Weights of a small mixture-of-experts language model, trained from scratch on English Wikipedia: 32 GeGLU neurons an expert, a softmax router.
Below are experts of layer 6 (counted from 0) of a mixture-of-experts language model. Rows are named router (the router's row for the expert) and show model dimensions 0-47. Each number is 50 + 15 x the weight over its row's rms, rounded and kept within 0 to 99.
Before each expert's rows: "gets" lists some tokens that make up at least twice as much of what it gets as of all text; "raises" lists some tokens whose logits its average output raises strongly, later layers aside. This comes from a sample of Wikipedia text that the model never trained on. Tokens count by the router's weight.

# expert 2
gets: " to", " of", " for", " with", " by", " in"
raises: " the", " those", " this", " their", " its", " any"
router:49 40 71 61 58 52 58 44 65 41 68 40 40 48 39 76 80 48 54 45 43 18 71 19 62 55 46 54 83 46 62 35 46 42 77 61 56 56 55 12 36 46 51 75 59 42 55 36

# expert 25
gets: " S", " B", " C", " K", " D", " N"
raises: "unc", "uns", "und", "aut", "ug", "ots"
router:68 58 52 51 34 53 53 55 85 54 42 28 33 50 46 44 46 48 55 54 62 15 30 39 61 58 37 68 86 47 38 70 52 30 24 66 41 42 64 42 80 35 49 35 50 40 66 35

# expert 21
gets: " (", " =\n\n", " /", "\n", "^{", "/"
raises: "tracks", "sc", "west", "hor", "bound"
router:58 69 24 60 72 59 47 70 43 68 65 74 39 54 43 21 40 35 28 46 33 68 48 37 59 58 65 13 55 38 59 35 43 65 37 55 42 30 39 41 48 51 49 29 66 50 29 26

# expert 38
gets: "m", "b", "k", "l", "h", "r"
raises: " did", "\")", " does", " nor"
router:53 53 38 69 44 89 22 43 34 55 39 34 75 51 55 20 52 32 36 55 56 46 47 59 37 14 39 81 53 62 39 48 51 47 32 43 42 44 65 70 68 72 44 45 29 73 80 65

# expert 53
gets: ",", " In", "In", " After", " As", " that"
raises: " the", " that", ",", " its"
router:45 39 58 41 71 87 39 60 63 41 45 69 51 65 25 39 50 73 62 56 43 64 55 44 76 30 58 59 61 41 42 21 44 65 69 60 62 87 42 42 34 45 73 50 60 48 23 49

# expert 26
gets: "S", "T", "F", "D", "B", "th"
raises: " was", "ir", "'"
router:57 41 13 45 35 62 22 61 53 44 67 83 43 54 31 33 67 48 67 73 61 65 27 50 44 61 54 58 60 48 49 66 54 39 57 60 20 50 43 60 61 56 57 26 58 40 40 53

# expert 19
gets: ":", " to", " –", " by", " -", " as"
raises: " maintain", " other", " others"
router:72 41 68 68 55 63 52 42 19 37 53 60 63 70 59 72 44 25 58 68 27 45 59 46 55 63 40 53 74 78 55 28 47 49 34 69 56 42 55 32 67 36 66 86 57 65 51 40

# expert 23
gets: "19", "20", " ", "18", "17", "16"
raises: "98", "51", "81", "97", "96", "71"
router:64 71 31 67 61 42 51 38 65 34 59 46 56 35 67 32 72 34 50 53 66 50 35 71 41 38 37 40 52 49 62 15 65 64 34 64 32 41 68 71 25 41 74 33 39 61 40 47

# expert 68
gets: "15", "24", "14", "21", "17", "25"
raises: "–", "/", ")\n", " &"
router:51 50 56 33 41 56 14 39 45 33 44 48 67 45 56 71 62 40 52 47 58 53 45 57 44 57 70 20 50 62 48 38 81 64 82 64 47 52 45 52 20 36 60 57 46 53 41 61

# expert 13
gets: "\n", ".\n\n", "\n\n", ".", ")\n", "==\n"
raises: "formation", "C", "In", "P", "mill", "vision"
router:67 61 49 50 40 73 66 37 56 78 67 36 41 47 42 61 85 45 29 32 48 54 52 50 52 58 41 59 59 69 55 52 62 74 43 63 49 59 50 71 46 41 66 88 54 39 38 46

# expert 14
gets: "–", "20", "19", " ", ".", "18"
raises: "key", "keeper", "light", " Legend"
router:21 45 33 50 50 42 67 41 45 34 24 53 52 30 62 36 52 45 27 60 39 25 39 46 50 32 55 32 72 47 59 56 58 62 58 71 34 34 52 42 37 39 71 31 56 77 24 44

# expert 64
gets: " as", " with", " by", " of", " to", " be"
raises: " a", " its", " an", " the", " another"
router:74 44 79 33 66 36 61 44 66 51 66 44 68 38 47 52 56 44 47 44 37 45 49 48 69 44 44 63 75 62 62 32 56 41 57 43 56 69 16 32 29 26 44 40 68 60 54 58

# expert 47
gets: " in", " of", " at", " on", " for", " In"
raises: " the", " this", " these", " response", " memory"
router:49 64 25 66 75 43 57 46 30 58 77 31 39 61 35 32 54 65 38 68 49 31 49 32 73 59 89 64 54 51 55 39 50 71 54 47 81 34 57 29 44 68 70 70 46 42 46 41

# expert 77
gets: " in", " on", " to", " for", " from", " of"
raises: " the", " its", " their", " males"
router:57 63 67 63 70 36 56 28 20 82 62 28 47 51 54 30 47 51 40 61 39 25 49 35 75 59 79 51 73 29 60 45 49 53 66 40 81 70 57 29 39 37 49 74 60 46 41 40

# expert 34
gets: "en", "er", "le", "es", "el", "e"
raises: " nor", " each", " any"
router:44 53 44 42 48 83 57 89 38 35 56 26 92 43 50 47 47 34 30 45 71 59 49 46 40 32 62 67 56 70 57 51 57 67 64 31 44 65 61 53 78 70 66 75 32 54 38 38

# expert 12
gets: " and", ",", " or", " &", "'s", ";"
raises: " other", " has", " subsequent"
router:34 56 46 46 51 38 36 58 25 41 54 55 66 55 42 77 31 48 43 69 43 43 29 62 67 55 45 62 43 47 51 36 38 49 42 50 44 40 74 36 34 49 44 47 40 44 55 49